From a checkpoint of a small mixture-of-experts model trained on Wikipedia: 573M tokens.
Below are experts of layer 7 (counted from 0) of a mixture-of-experts language model. Rows are named gate (a neuron's input weights, with its number), up (a neuron's input weights, with its number) and show model dimensions 0-127. Each number is 128 + 32 x the weight over its row's rms, rounded and kept within 0 to 255. Numbers have three digits each.
Before each expert's rows: "comes after" lists some tokens at least twice as common just before its tokens as in all text; "mostly gets" lists some tokens that are sent to it at least half of the time. This comes from a sample of Wikipedia text that the model never trained on. Tokens count by the router's weight.

# expert 134
comes after: " |", ":", ",", "|", ";", " in"
mostly gets: " MPC", " Ol", " Ve", " Nas", " Ren", " Os"
gate0:154122144140110138131155142131129203094177031152133169103164153153146176153073203096133163149148114181145063151124107140109112099126122132106137099151114126080106134094158195204101107127161108108124135101153129153125120148048079108121120179148132178138144137141149099130171127183107100141107083117112152172145150113155170159091171076174117178150137085140196111118109125131131176160167
up0:134118092097097143108117148108135178092127132181171109150184095148188125092129162049109120093099105131124058154116117161150125120162086111117147070082124144158137144091157123132083131194127120126093094123118105126138083095095077148083118139157190143147128180100105107173168121144118089104131125117145172177071122096144136203073171108183104104176161197128165163115117123130191169144113
gate1:178156108071115118119130133140148080142085132104106052129183154167141152133155124051181096073112137127170083159116163155094152116098128062145115133105141183173164134181121146095102085162108087125100108121128111140150108152118110148102121161107173176153075135200178157142151215182089149181133105155178109160122089152121117162143169135127119096130191157134153128107136173112165103109124
up1:121057126130069079112159107113202105116149132146137106104155145132151131127115089166093142136134133094104184068174079067149053165114171114117135165069114126144166121117159077114163158157144102152096115154099136215100115112095125080088170134126149136187108151156137164110137118120078173117170112103152136158114130094172147144132102141160173060096115162156164143115154119165177127071178
gate2:082096065116133119082106142041145076092163208146100131183135104168129125183151137092152169138119118108165117117156109146087170151160106113135157154166127181122171135128078126141135160139029176157134162180094141051145107141137157113141128102170128166153126142121135126169105139153088150178119171132131128094101190132155168154113146167146128133058117125093093130154143136144135118051141
up2:130193156144115117198129093128121157137072113125120179105147093112100119071100109170109088106126159118091173115174126141190097115088199141103135093115120151151125135139160105082127129069148119060112175086191122127120184084151089079162132165081099096134097114085104140102120163095177175074127106137086166162162098107127063125146083111145114167178134094166112094087131136095141095146109
gate3:092122162165148137122184089102156117128109135125157187091053059167091147097091103054112100123185131161100177106089147136109105142131204155152056093196159101160126151118158083162104104119163108143074179139154104118078111125134119157159104175123118073158105121084166140138131137094140149103152104109132117135093124148140100168091129126122166161170123131110115045131079089123170118157161
up3:125158108142154141135144133147098105139121108133091178150178090142163163124120138125136102105108132156059152185087129148143155162175174120147127167154147181121128074136094171093123114128104133126186158166112162111130111108099098124142088073162120101101146147170156104145070061051165168088114106114175127093167094075169128086102095122106085200111131149163043131122090139116096155051105
gate4:137131097136108123082138056138132148136090179144139151159139100045113112135180126173075103157105157075082129142075164157162093143149145091149151131082131182123128132100097142110152188092133144107117115128091171104164153168148084096176157127142129183114107094112185063145131130077127148084149190129104149094163110096116139143166145159093142185067107122137088083089089172168172140134172
up4:088112096100145154127113159106184092093170077119141097107118146170116132147107167125162155075111131175152117111147083106096152100129120170118111109199125092137160096155141069154110133111091149119202147148101073147121127115094216180122121110085069122117166116136083170087120132152158195162121031144139077135142164094128122138110157126151117100166153115064116172107156105111107087109072
gate5:137098194149169060050096093165112154122204147117115149095093140072129122078090093163088122119141123157125153136229199144102134192102075113142186108154137140145093140108062133123128104142124143176145116113142119151151131154175142110109130115097140133170147101130134150091137153172094179137149135142130073145128050146154095104125145132094140098151203117121162119105171157170107106120135
up5:147081072144111122148157146180095155135130093133143204140107115127114131129173128120158142141145148181157138107118091180118133141130095190139129192149162104112089128156111115120134126103107136211111207158176077143100144118173113146132115098194184112113153086129136106138080080065179106151051102122091111145166139095134125154163136139134122117192044091073101104095137102123125153091144
gate6:127096121117115073085122196141136111111149150127141146135136131121138165124130094149114143121133105066139085097126142130132131166134175113056145125168100139176176109130095109107071160119151160157035191095106163122105216115152213132167177123101147148080090123149039093154069076131138103109128134127091162072085098104121062142125169122141084140161127119128120110087127093138134108120129
up6:070184117152138165105138066115136126146120122144121081118079106090098060108140109090147064148120171154086183136136120163136149147118089162187120081123193097131135126159144093146106084147086138075222081161134104165163070156076079123117098098148078149168169137110151070125184070117129133124172124164127122161123161153094134190152116125123180128120170127129095102148161118131131112129122
gate7:177131103055158074139103157075127095132130169064141085135136135114109122152125128099134150072110098121166083135052170098142088159087136119102145135142163184121088183106071126109144112147115119108098095125145158118180164130150115144091112173084220180118139136169124110116161189090121141146159113115158116117077093100146099115160117106170075113176123148144113169059094125094158147149182
up7:144081115134175064196085103098099194129107073106156118186133089125162114197131127181141160146104122162073125080106165154085123054145145180121127175152143135121112084142184149185072157138151147180146128108146103127135106124111133167165159146159116155149143147102121171112103158128175165122061098114121110122105136082126115143138084112146090065129116122063145114118102107144099124192082

# expert 94
comes after: "=", "|", "-", " (", "\n\n", "D"
mostly gets: " int", " dist", " ext", " Cont", " Dist", " ent"
gate0:150146099085114175132135186123107183147125111127112104137089094086127125127132095145116138098142127142082152164140165107128165079183086129176131121174074235098134054133139075152133123159165167130139136155210110134103118130105127119123174134155124132082123152106162126134129171107100062135111097163112131156095159083076089179082165119235117124133116136128122154099118123083178110167138
up0:074164165136119126096121086104149037067124164126110157095138136141122158143115116090116140147126144087177082148159092140155134175078140123089122159098155068175164166118150135160120161088069106132136127114088140094184174092120140100147149113090097102159164090126099108094183162113088166152174136115129163105134168150166175080158084140054109157078102129116115056162148128183106132096115
gate1:087116104158069132143116141139160139088153098107126118092145038092156075083138093200120113129142133152158126135069139093108153085174117092086178160078130098082139178116166117148092111105112099130160095070100170117146128100146129103111127110116151175099213076142162149075129173160191096099130097156121157145200155151120152100156137111115097121110061150128131143170160102112100171124151
up1:128141099118084107128107111142191177152147092172142115141130052094127105067159070139177120076161145131120156125080148140089130117158084077107175166158149167103132199134128129133095084094129102131160107103106161119159154140180060144131118116117119149117226117128142154119117130176183125154145105143109149155213127172123180130166159091102122115074114096116122130170199117097133111152171
gate2:112138083106102111177094140152123151106066127125127130139131177144139151140127088136153153138139109094143094130027185107155124164070136086186092178082082154092124083135078122089097103078123190129138106166189149113097121123120174162138083133113143164128180120133150101142114187099138142092124081108131153141117094121155150149151166132149139090229130116071162100104097139071121113143187
up2:150101152166117146093140109107104181117142161070151070146132103185077160138144165089219080103180122153168144053166100147170144086107117122167103146177149119139132125176131123128143128160138186091151101106136084170078135135150098107143159173152140123126122161127140139133121101200161124133112124091136091190142114176088134152192111110173147109172127122122102095116177135098102057196124
gate3:163156130122106153127146142156104157136145104149148114120080049109165154091100132115159073143144086179131112102118097188172099159174183129142144118149099161091135209172118120143144113129069110112163162067111131139114192054127094152128104132122143114075076061116101101098091124166114136125167139172139090121142144147115134163156089124105172150117155082138067103078095076080169068126144
up3:132094145144129126127172139128160121140107143121128135138111225150093154131139098141127157090177138035179135104157102128092143141067073142085129111111167123152156064089129120164095155094137149097143152086183138149068053130145182053131152076170129138101127120089165113143163100142170128124091050107106155162158132130170184080112144083122106139127064154105128128153139125128111172098121
gate4:088101088141107183129129148155170089137057088086080087117126119192145135204173095142178139136122128140098146143136087113108176088155120137111114176143071111139133104122170099147082123177126113077143140128101187122116084106053141144093142061178077104147144115089167143113177060135137104146158104140124135138094162148135207110153109140112170157102111167093144120115191106179130130138115
up4:142082087181168177147150172155114106105079153131120077100107136177102181142147108139152135126145095138109168140095103206127108090131174168159092127155122128138169052135181133103099150161149131098170208113129175162071094116081098103084101081142088089095124143129182113142141042157159136077127099135166110111090128118151171103153091093081111131121133128112126097155090127193118131142129
gate5:103068037099160125199141144118133102133124109071105160132154080148112124083112028102160180076132174122127090069138117147144123110111117130108159094147091112172123141139158136121130135147128139116128191140182108155083159080140110130105110118159122121095128110144134164111159141118146117113137202133109163176104093152124175187075123136169133196124121113131144089066134132045104067130139
up5:106192166114098115075090070091184100127160171101114130130118104157160070148173191127082120135128157117136123118149126030061104154174105099130139156098127102074110158108144114148210151134125132142099087176081123048143114140111185137163141163122145143182089091127106110103151129107105110135159104096107103138163111143128075099134164145132092145102107157167122151190164142177102114096100
gate6:141140123147122139099171119136092184117107145104202130080090157139121149097130138119168095193135117137145087134186156172154188120122163142134200172112110178137114098113115152113125144117126110107136124092073152161115167115151220083136143172124164116148144153085198089137115096157125113104177092142110085062131124172138116094124123120115119136156088137124165187114104192228165173116123
up6:170110099154164121116161077198117161105137101139198127106155161167125119109082140126164095148153136120128128200155132131103145125097142110158147155112134202121094110154099143071144095110185170146163120095047128153110086096157192119150113161166174113141114146096165110178100110166111122122149040137100132041111091155175132112114141141131091142152087122093142169091097173164165099107152
gate7:127151162114099157114093129091125116123093148190103149169166079108047121117136164101145097075104185131122122191088143091120126088150118163097090074143161145137069152111141136064162157173123142114111111156077142098151118113139069149119152120189104137122139134165125148159093121125171156186088095116087150161123177129120097124123092193066059114144198145139138152127175180140073146143142
up7:091157177088133105156145121119098123117128128084104084086094085149184114147134125158109105168076087150129135074178149133110164141124106092109206168138139136091187099164061095153140157131099163124123117100176100172112074101079162124114173088119107103171107142092167123053140100118097075148186163143141136102160130131082167145082156096181156147126070121101109112115128084127168067135101

# expert 229
comes after: "|", " |", "-", " is", ";", " ("
mostly gets: " ISBN", " 978", " A"
gate0:094101160111149119139100126167068153117094057121130140096082125150077138155181105148145145120108132162127116073075126109136132051119177177185116156109202121103190082127105091151202108117128112117148076169133083139108123103120100171167134113107183171130139177133107136087129108139120109112158083113150109071146135101104109126117074121109141109045176118070099101109159093108114193129137
up0:134117156156133091136136165159098121084121113145149175167092124172113058139159189082119080132149120167165125161172107151141129071156086152091081173104135153117115113168141133144097033077149140125094098118096107132098145097114128150215102090145127147110103131094086126120155113147141093109150076179108098094152170058163145071134163167164132143122172123106069108108194136140090153084128
gate1:095145114142088189101124116122120144142119171129124079169164145119125117180144133143175157147188110133132131140131111177101057195151137096127148108109072198126092110111123089081169091135175071108193176171138088044093111125147138131102118118126119147160025116097108106136157131136144127086148106103058168168129135164128145166100126194134171129135129091170150142107147120089175128126113
up1:129098190129165097087140142059114198187104095128138157122141140142201121071129153126108201187089095117122155152107129126139116088084147181106148170141103116113152148164174150170090162131130147148094088061126106129181102099131134178167096096138103159092149135146133134146104120108099148113130102075143114080129114074090156108121214126174136144171159125081098134125189118135140133193151
gate2:127139170130140131148164091094121129075101118138127124137178157152034144134145117133104083099030102149146160123141129111068154120159110134123110211115117151112091104125136181108145100102082108122173148183139160020115119198103087108149171108134114107121161099118133140131145140105113138145188190166137137119141136138126045095132118136085097111133184105141105190146113139099125095074121
up2:121106169129149142143190146079092156078119122131117118160221183153062102084126114170083081089070091167136156168150139119105105114172124165092082180110107152142119101114095189116081093162082081151133102177165156091131103202097124125105148158104116098108143060115146082111098124151130098153165146157131140106151111138111102134167150099118136091124175130112112162173097112115123124068076
gate3:132098169108180121114056089111081100102131116127146155102132134124134129135078175189132122057160191142126159176134137237087119116126073098097092118143182150120158166120173137155148065112146082098093121178118166084122099151179144143108125129179104126125118161100137119097118150123120163107115158113066131180156098104146103079122156076167142105124105144096083170174099098133117187110115
up3:101079149135163135120098129107099075060149128138165121141129156114142110133087206170108154051108213163133137189157132203097107115118097078083086116144169127160147168084123138156102064141165111137117104161134166070135087147161164143107125143138110153110138165139124105066106132157107106073138135106125122126141128102147088115069141080136148099122103188088109126182127119120117205083100
gate4:117173163095097112101056153098142120147061119169163136082088100160175127091103161121166209185126130158139108126143135187054095105141108084161080123105090182081125122167134116168125114088166116133099151089125120137105128166118158130167118128184089143090102173137098139137137085149101167133115114152072063157093137071100106123165197147145117137121115147138099156158122116157129128208117
up4:136141116130124155169074148151133097093117113141176163079139034165144101093157196126177175107093162137163154115147087112074089087087110149192147138132157119090069130152098108105125152181176179149104136131115091192091123155116132116092113186111109133148125167123117134136142107127206125128088144178103076195123115119112081095133145186131137104137088121122118156107123144150061083164116
gate5:134110148097156166045125148119126173120073144127156110129103112143171120148162163090141141193187119098110151143134112075135133131163104083140096102158128162159169121173105112156148170157139168150081114081044162155110164124108165132127098132099095093156053070141126114130127113166077171144149067145105137107104100118065155113182200125120118138110143152116099161188134096114162194162096
up5:138106097155137037149143078147172138119107116126109202130170134078091157105109130102151075099087182160141140160084156179098132114127147125128125148105134088093101127154156124130121091082108131117135123163132163125164114172187123154132207088186112112074177134182131147106149130126082118113122198114073126120097146080204078101130091134170138135150080057164113152120095115174121107112145
gate6:096099192145117096173130121094117061138142058096121120095160124082131140105084175144111138110152146111120059158123128095187163202121110097176137119155098111131075104150071119159157122106127108127135131140073137104144105114189113161074128135120125157077118121101129098171059124153119108124088086064090092121148064078074132125115157124205131108129132152118116087130148097063140100084161
up6:144162112174145128162132130196151088131128128105117134156116072206094150112123140188166123171163084142162178142170114135117109136170109082152111131171167117132081153134113153102173160103076127141125144114086115096119087123195098170083099101126101081082117136145114141061084139123174093100096180114105078118185164067167113090140130144212145152144093123123146121133197154095145149123163
gate7:113148116158102103159123082136142167110078072146128078052142134137119108136155173114172110090120111158103087130065132050171102130113115115124148193123121141122095142102087163148138116106092148149120091153053093205125137173113084118128180117115146115190167031145149142183106122080110124157148184114121137115136152073101084128123120139101094194146152101116144117155095077142119114127169
up7:187160166130071153102158164133193118076157172121130191182144087126143134129142115128107103078111140106078169152162157176121165138149101192155086090106130163111149108165167120099117098097129146087153159117171115126143150130154109065169089076163104123061077219092134083094150150077144165154144102168118097180130097164139164114132094120146115111096147142164143173149119153160159134109106

# expert 64
comes after: "-", "|", " Const", " Pro", " a", " rec"
mostly gets: " def", " det", " Record", " Int", " Binomial", " Def"
gate0:187173134161078121090094138213102124059101102088149161077135144111171142104129150138118094150146114108103128103133157121135095147120175123165135122134135159129074169109113191064081106181119157121141165128137178141108148162041148146072091131097175077126140174136071160119153160136162105122102148123113129174155148197091103118110100142074130113121183164101155131086129172169166141153150
up0:166166077119144106122139178240102112109112132110122128121171111115171066163135111124151105174150140107120191138164161149192120159101183130152067119124132104092138164126083127075109159154134170136161151069089121106160161133104156133086138123145186103189126129116100144126176143109174111156149132175146137106143167138153065103141154180099145090095159150128152182063113116156128179183128
gate1:140122131166109100132104065093082147128134069111085129106156130138108158128165119177113172110109121151128133104088205089100171149076096119152148114135073170108085048138106126183117125148147057124083124146117133146095140102169126118103130124105143139168130140084112119094100056125092130136136090107079115117089102092130083163204079071078115109132168205081127146101145103154126193154125
up1:109125053073125148126114154126152118089081151068110109132118087126107134093173181115136121151150168103148056156146112120103059091100153114123139108192128180082140190053079093078088167130122167076162144094128113105094124154116112144150133128114057122148074171120125121112140132161077164097118133158150151092113202139087111097115146133096173141177103084144138115142167153092164087123104
gate2:110118085162103085133117134125227114105121186095094123126178113132117140088122126129090080145085167104154085213146121069197079113093128121171144158107103115113141092093136160104150145168118127166146153140102122151174148168178161040103136157089146105128102182153064104203085179157100174138159106170132126159095122072147106106151122163124149140126122088130151174139134135122124137124119
up2:175137123122122107145090171103168121084111113136080159120144179130131179127171170068102112139034172140108074133167156071104103133117103147123122117132134150101112193151161144111165170152132115153091147100116096111103195190129165142146175113070121125134110178080100153111142153109116156099126116181139097179148144107072086137186123123152122124118151121080149210142163140115100064164073
gate3:171107132119122104155229153161116146083137122149143136168138136111106156132046117118107140131084054103174127134129103118145161150043183148049121087120069163138136109186092128139070134121128107152115171143122167130143116075112136132107159114065149091106203084095159148145082145117118113163172087116094152118121111100122173108112160102127151121138157138154112120149144059083183146133159
up3:136152152062103200131102156085129091116115120079128109156163103095152127162125055076145138123113154153091088122179210142120173097120095118157181136136184117078125167167190123181159172197116129161177085131101078115121159104120093179134176140138127169113100124092125148106111120130161120115115128064167166153154107178092118097109132088131076141118132100104112085128128162162110100136068
gate4:150127109152122064112121147091073090073140158109126071157155110090154118173134130132185083134096117155143130086163169108145079143153175084139077187147130131109160151123152071149144131095138200147128115157083088115154193118148094103137117096178072116129112142077190115109128122090140166173151133115112152151103132104071111150152130181200048144159145153084140150145156089164101132100095
up4:100155142083148204140153104116169142138097131141092186102128136171104089115109133177070169141185179115101097176088121119136181130093111187098155103130101144152098123105134193093100139186123062119110089121137140107120077169101126176133149121091178160124131101146089126174103121130130158047146109147115101101153162120155123134109119060133163117085090124176140077076137171079175089137157
gate5:094154163146109139181115184138185071107116114138117120090146118108139125142089130229172117101172094152147185175158135103144143146133129159109088129183162112084168108130123105110130060164198127149084108140102145077112126121043065144157162187150138135083117160095114135095144150112146150177131110149132100099086165083144090080129109148138155118133121118115131127095105117066073106115063
up5:116135172157105107162113173154181176134152158116064128104108133109089171100120118199188077126199087180086153121085166122167090169146135133107113150149116151108184102096062103096097088110172100120125164130114146109123107157053122164105083128134118067147122142105085134175127112155084175146084085095135084078126108116131169109127067111095131098120126119130127140071108116054099125113116
gate6:110135108142084138167143142199118176153102137133136146178136143124116174078178109120168076068173119137104174120082144155107153142168100176118137146122143153138145156173072071156113104148140115126074164191094133137153141111143165100114090116162164136151177163140079145188140128119062166096096090126187125125109096084115155125087103066112162098119148097161058189137128146114125169108189
up6:134083155142117160146158059152137101154076123075114113108077114142092144099150132090142094154123113162139093131122102118102205137185080126092158098098099174118111127145144108105064110103130190102164152074173113141133127121120158168102097108127153171136067105107127170112111119148089126116141133179135180100150159089119206117086086065042163145107134148206152188109155155121116142115130
gate7:115125100083156165092073064130153092118090149107117136127153091136110084147093081152041114101127164118155124124160154066149166122149174141060151126062113150098167171098197148114164150167153120144129099091083047106110101089141067085112139117188118181116091140121135171140185166107167143161137123133129147091147157089140117129127143162163121097109074171159107157114104127134121155147082
up7:121094101121185152095086074113161117116103125105143158126145101143102067146092137124048127118125154104160109165146156087143143132157153123103132147075127119080082181109182153113157115124188130148157097134131070129113102118156080080160115107152142172071116162136142166121179145101235110106110125097169103119124160071176123116139153142069154111161092131167131186157089109127092162097054

# expert 76
comes after: ",", " in", " (", "|", " |", "born"
mostly gets: " 2020", " 2019", " 2021", " 2016", " 2018", " 2009"
gate0:124164087110128122089132155181095219093155071158153125118086070110143090109122135103088137149150171122082129136068171120158165161168171103173096077157113145114116153146161123057119133089118125125105163130164149163190149169139102147094077121152126112120124141166133154103149111102089148128117108147110110164144110131148173125077057131088111166098127144114148241102080125066099136131124
up0:174131131131118113146161108055149096122139193123133098151149183130093154135150153119141142115124081170161187116175099105089107126130088179082145201126153155095110050062121130158116121134142123134153101126086090056103114093105174126173174138065156165160191142122094113145149150138138102100143165129101113062140150171107057112147150151155108107171143104127114062102181135167128088117127
gate1:117074138201120118149116105132074090159151068111111079150171094171154126153129135088134127147104077137144123150130113137087094131112144187153118125124122096164132115178065164103156141142171147136163095141156124127102092129169108132145155122175156142149099112126165166123154115143161073037221153145200099143180193108119125145149141125171148148147109146158103095131132120142228187113150
up1:146113175119204111136150154150150148059114154088094134120173149160145136141138093102150137098093161121103149066142180150137149133160141125154137129091163105124094105146109178121134096130082100066046154096140175137088145178110168061133053139137118113140163107113143128125106166086169143079146146098147149141182108156093128106217068111092139137103123174112148126186079177136120182123137
gate2:074084121135123168215059123145102146113169161117119131189117098133175098132137144143171144155143141103112117153105130154074138089138119141074112131098124101161107064128168148151091087106166141082111114141087123133114069088105139104124151110154084189083130153083139091094118088159135144130149095157182103063104219097100186126172160097117137139198155136088088162113135131160152125102099
up2:096127076071114099134127110144113174156146131143086146156136089083119140115088204186165151152118142123143108163095119153094102183153092176145130114114078139168105123114099148115111124011138148104167113200150126127100101091173096139153129115196080144125101132131136142086166091127103143108157122126086134130123155107201150072120111160126115226188112101124141160154163122181138130115149
gate3:113160108119134135155116097157104146133128145126165132110131118125093106155132133182148119054066172124092117084154210141079148082110121129170117116165208144103167123153069103140153096134111087062148133172135147129144176054157123099117101124165059117129159165143128141167100159088112158128132102113105124085141075128152122133136037153141113158134110188064183140175111159131061115119138
up3:139114140192139151122166159144062085095115097079087060115143133156151147142079114113091144156165075139181096111119115120129125196103141130094148136084085102164092150149136178110139100136194155181109086084177120132116088129080119176159126125121163153109110103138117157112086125126141099067165193135180144178141194090113128134172147122144145128099128079209108140123127102083155128187143
gate4:076147153088190113112132096110120165163091085133129112168197120146138083097122055162093087104119104169112122193147134134116137096139126167150125079145116110094133122131112086154167077149084106152094134173111134148175173146173130159111116085137134157122133174176120166176084209102097162199112136145082163094136140114062161094181100152184088090158114138128089105135117081114124149130106
up4:159133110149090150172125125185142081105154168133107144109080130082103170151135167100135177161121136054110165000097119103168129139149151095144134166098137182162107141106115158122078162132120143128155124100149122091095106105051136079111115181151123103136151125067134087113144079135142125077121130104134088146104157133202101168106115108074170151090146113112172117098164179152127134145163
gate5:134143172158139111140126081139086107096117121130105121166109141146060148117127141111138131150105079092202167126138086097093080143095103079140130148063144213192144133117071134071152177144103119152141174103159137134145104130103106193082126177152129051149086173113138083139115096122101096079157126110163156159145124059155135146117186159122138156100096143201104122100100182126124136159153
up5:131157149148109093155090104145093080156102127145106154149202119192118100134130146160124140101077131072177158154197125078091109117148115177210148153148174161163143150122071149119118144179112108132230104113075149120112103129102097129091081204165190135134143092088116121098125090118158127117157173144116128165095117109121162146119167151125121155110133166142126084113167160103065129128171
gate6:109085107196146122108192099144115108093193154121132120115092176106074117154127161133088158109174091109100098148106104141136107049117105184143129147093142171172129162093153117137071189135125134134118096116120150112099076170068155103068146134114132106120096119099160133135122112115098130105107096082145182085102121076162101081171146098104154112111121109140191165130132144198213149176096
up6:119146146149090151125101083070150155169115102105109111117157143192150146113144117135135052110151135122181070120166114121100128203156094131130134124083174171143133126171149135148142140178186117107111130155141131059106114153100139129138138166133114180089123075138118164191128179096143142161137125109129144190082134142084116181105145093160142101153145100230149095163205098148140059149122
gate7:123145103053128115163178127163164151108064161146126121112140091107109090154164154135109176201094153175102127081045175131154141117129119138134103161114143135075121113089086056068113140082057131094127164131134158079107137111090115139123087148143079122136175129162114119160161111124083133150110160138088118138116119173166129132126115118082063103114115189145182205129124165151082132144166
up7:157143105203094096091109142106099123115217114147159080153082112162141170150124132124112107088152130115150178157185060119102148116188115132119176145163112150120101157140183193120159080122168165156161105144135087138163170135158087142162163126074172152149132124120098140090162138140161116099136118126119073101182141114114096114075161190139115189156172094094104069080147111129147097090131

# expert 200
comes after: " of", " the", ",", ":", " in", " by"
mostly gets: " Sant", " Mart", " Saint", " Cop", " Marc", " Philip"
gate0:082079111166154106105114088111121145134162051170198193139177097165116151065102132149217143122115130173088185140071138116140140110091152078149094086193160146065096090102149148095143131139162142105000131117134123128100093125198147108130116078126134157132161113138101121122135179105128102125170110087108103117127146118129158108146130139135116112135078126099103125090121117127101140125125
up0:163191133062122103128113097157130141140103172070045114104071176083156116158159103098057139147164139088142110137166093139156161168138115168076187142103075115146198162130076086153099164140109140111184133117119127145198124138055105156143130190144074102117149094112120132161082074132136154123109125167152145122147103152119093165086097118121121147135156161146168134148129177132126099094145
gate1:115127132134121126153125140137107134173119146105130149137177148151111126155097189193078090182123163105180125083168140093109072117130169133147066085119112110126097146137131119124143096157111090147165089085206199108160136178052141141095131130153164090124065140113200115146138144092068078120165104110101156182073158162162189117150110119119170096120149149113180117155158079107146153137151
up1:160144114153172112187176073204151089097136108133145142165105094160175146127152121080076125089117101053124104109098126106094184106101109156127166070147095045129140133113126112125149147156178138099130106132084141135124077093125122099083159132110101192155146104096102105082103118104134139155080165114145164128117072131124078139103186121115141183129095144133141152066089199114128137143059
gate2:156104151063109165088192153113113120137171136140110134176097109125164135150113129121152132068161115090187105103100098147136141107146102095169101111150122092106068206161097071101039119139115123171109105175153159130103116144143137111095114078156125076157108097114095103087170128157117036134127129158147136136106129143133140151166166178090127092190138092184104113157111104090195094138093
up2:116133107150127081143101074217181107116131153123110103139110126097101145141121234079170144133170138133109160133154125107114089148151106182163159077074095144120118099157126121130191120118133115146111119115058082088138137103147186149140157154077106104115176174112134134142079129104113216122104143126129139095130100130101135097114112081136098100080116099111158147101175096182174123073200
gate3:157147114141170089113104136195099191147129155094101118163060159165219078119196151118150181106139122103132098134149132124099111088102110096104161137101103151125133151121136170123152112145116125133153113191124105174180141115136133152119117123124085165121164141145071155160069146103079098141149125088136092212156092179129056115128101112103172136194171076118148135104161104134142174153081
up3:093139131087144167119075108068133140137152138172108115126116106121110168121090130132177097123119093137153135174080149038115183163193119138098168058104147118141177122152114119140126098124130128141079100106143123126082070132120169118127114221157120183058069153110144129105142118127144176116129148158155127146105120140168143130140140114106114175132059166108208159124127113135157065175194
gate4:149096122120122118150119113153137095111144130098112150161120124162124147151122213156127163156127099136148166116162181202118171167158135051188153087175103161115166162128148102082128191129135152143083132092167139111082095107063117137157141146127114071167061152174159124115135156137134166110103176148135153162108151175156154096112172095105180148119178102125134101055138173185114075145166
up4:127078120060143125149192114155124154096131105169173171097134125158175118155198111104148145164088126167104094118160106059116104096091070156165095114151119128160124179131086167210172165141128140131162162160107154137119130099135069101104108097098162136123183117111068122136097129203136141135124094156128131143070113099159081147127133168115138078095071141171125140109167069097105168113089
gate5:102130102137145096107099161191110116110091071183128118093152083136172130162138130159155151106135143177079146188169097107143210154151151198056122063095150138098182171161117114115134142129146145122102085070111103140164109111154052153166104146159114159160191105147072130182059146121156133134115152119171139116068084115139113127093107108157118136126085133163118124092116146126141186116126
up5:123136177109117141140132092051159155146169183164109150130090172105099146068145131130112132151137103110128131102068138151188082135119112128172129151155087143156182078109117144127100120081089116098153179178110181122119171162091167101157172105125099128152080138121177072154174087091135186114184120168083139116190128116125165170192102099168141135101147075117117122131132106110149055157160
gate6:121177131108108153059133114153131198123152115185143131123154165126127166128087064153121095139145112111119056133147098140159149139150113178101163190139164116107223089119069121163109065150139179144130169102073149126161135145122097162128141102149072087140120114095081133106150092131114139137167109157115144092123128030103138113108115176166081140114133175168089116147168097079171133101158
up6:157140121096162137098115128179135197160158138177129072125168172156096114191126132143133130159114104108140071164131095079111125127166088192156123193165179095122172143156101132174146065167130135168176136104105172078131173145065141171105115139136100096091110139131118181076143072160087153150137059126172133098120122113137114130103151164125100100136127175156146146132203108106164145104179
gate7:132100146120089142151183092138139097089111091141121144074151144110081166096129081145102144038119116145116142113170145204105186102122097166147131172175083148124144079149099118100154152173081115133103117078123172161099135141207095124123124065130112127161141116078116122190121107119123097143170110172129115099074153049095103159173104099138185116076126139181127160169127129081146118117160
up7:169014154128166144134163105196106122105120128140100113090141182103113117122098131151102164106136129110123118154155163155100102107107081177125078114201142099152112124171163108128167157182123071130125099101157214093091122137154111095091089109102152100145114137116150078128136143140136036132123126145162108149089160114144112113132159129049158110098116151174114113140040071121140120115108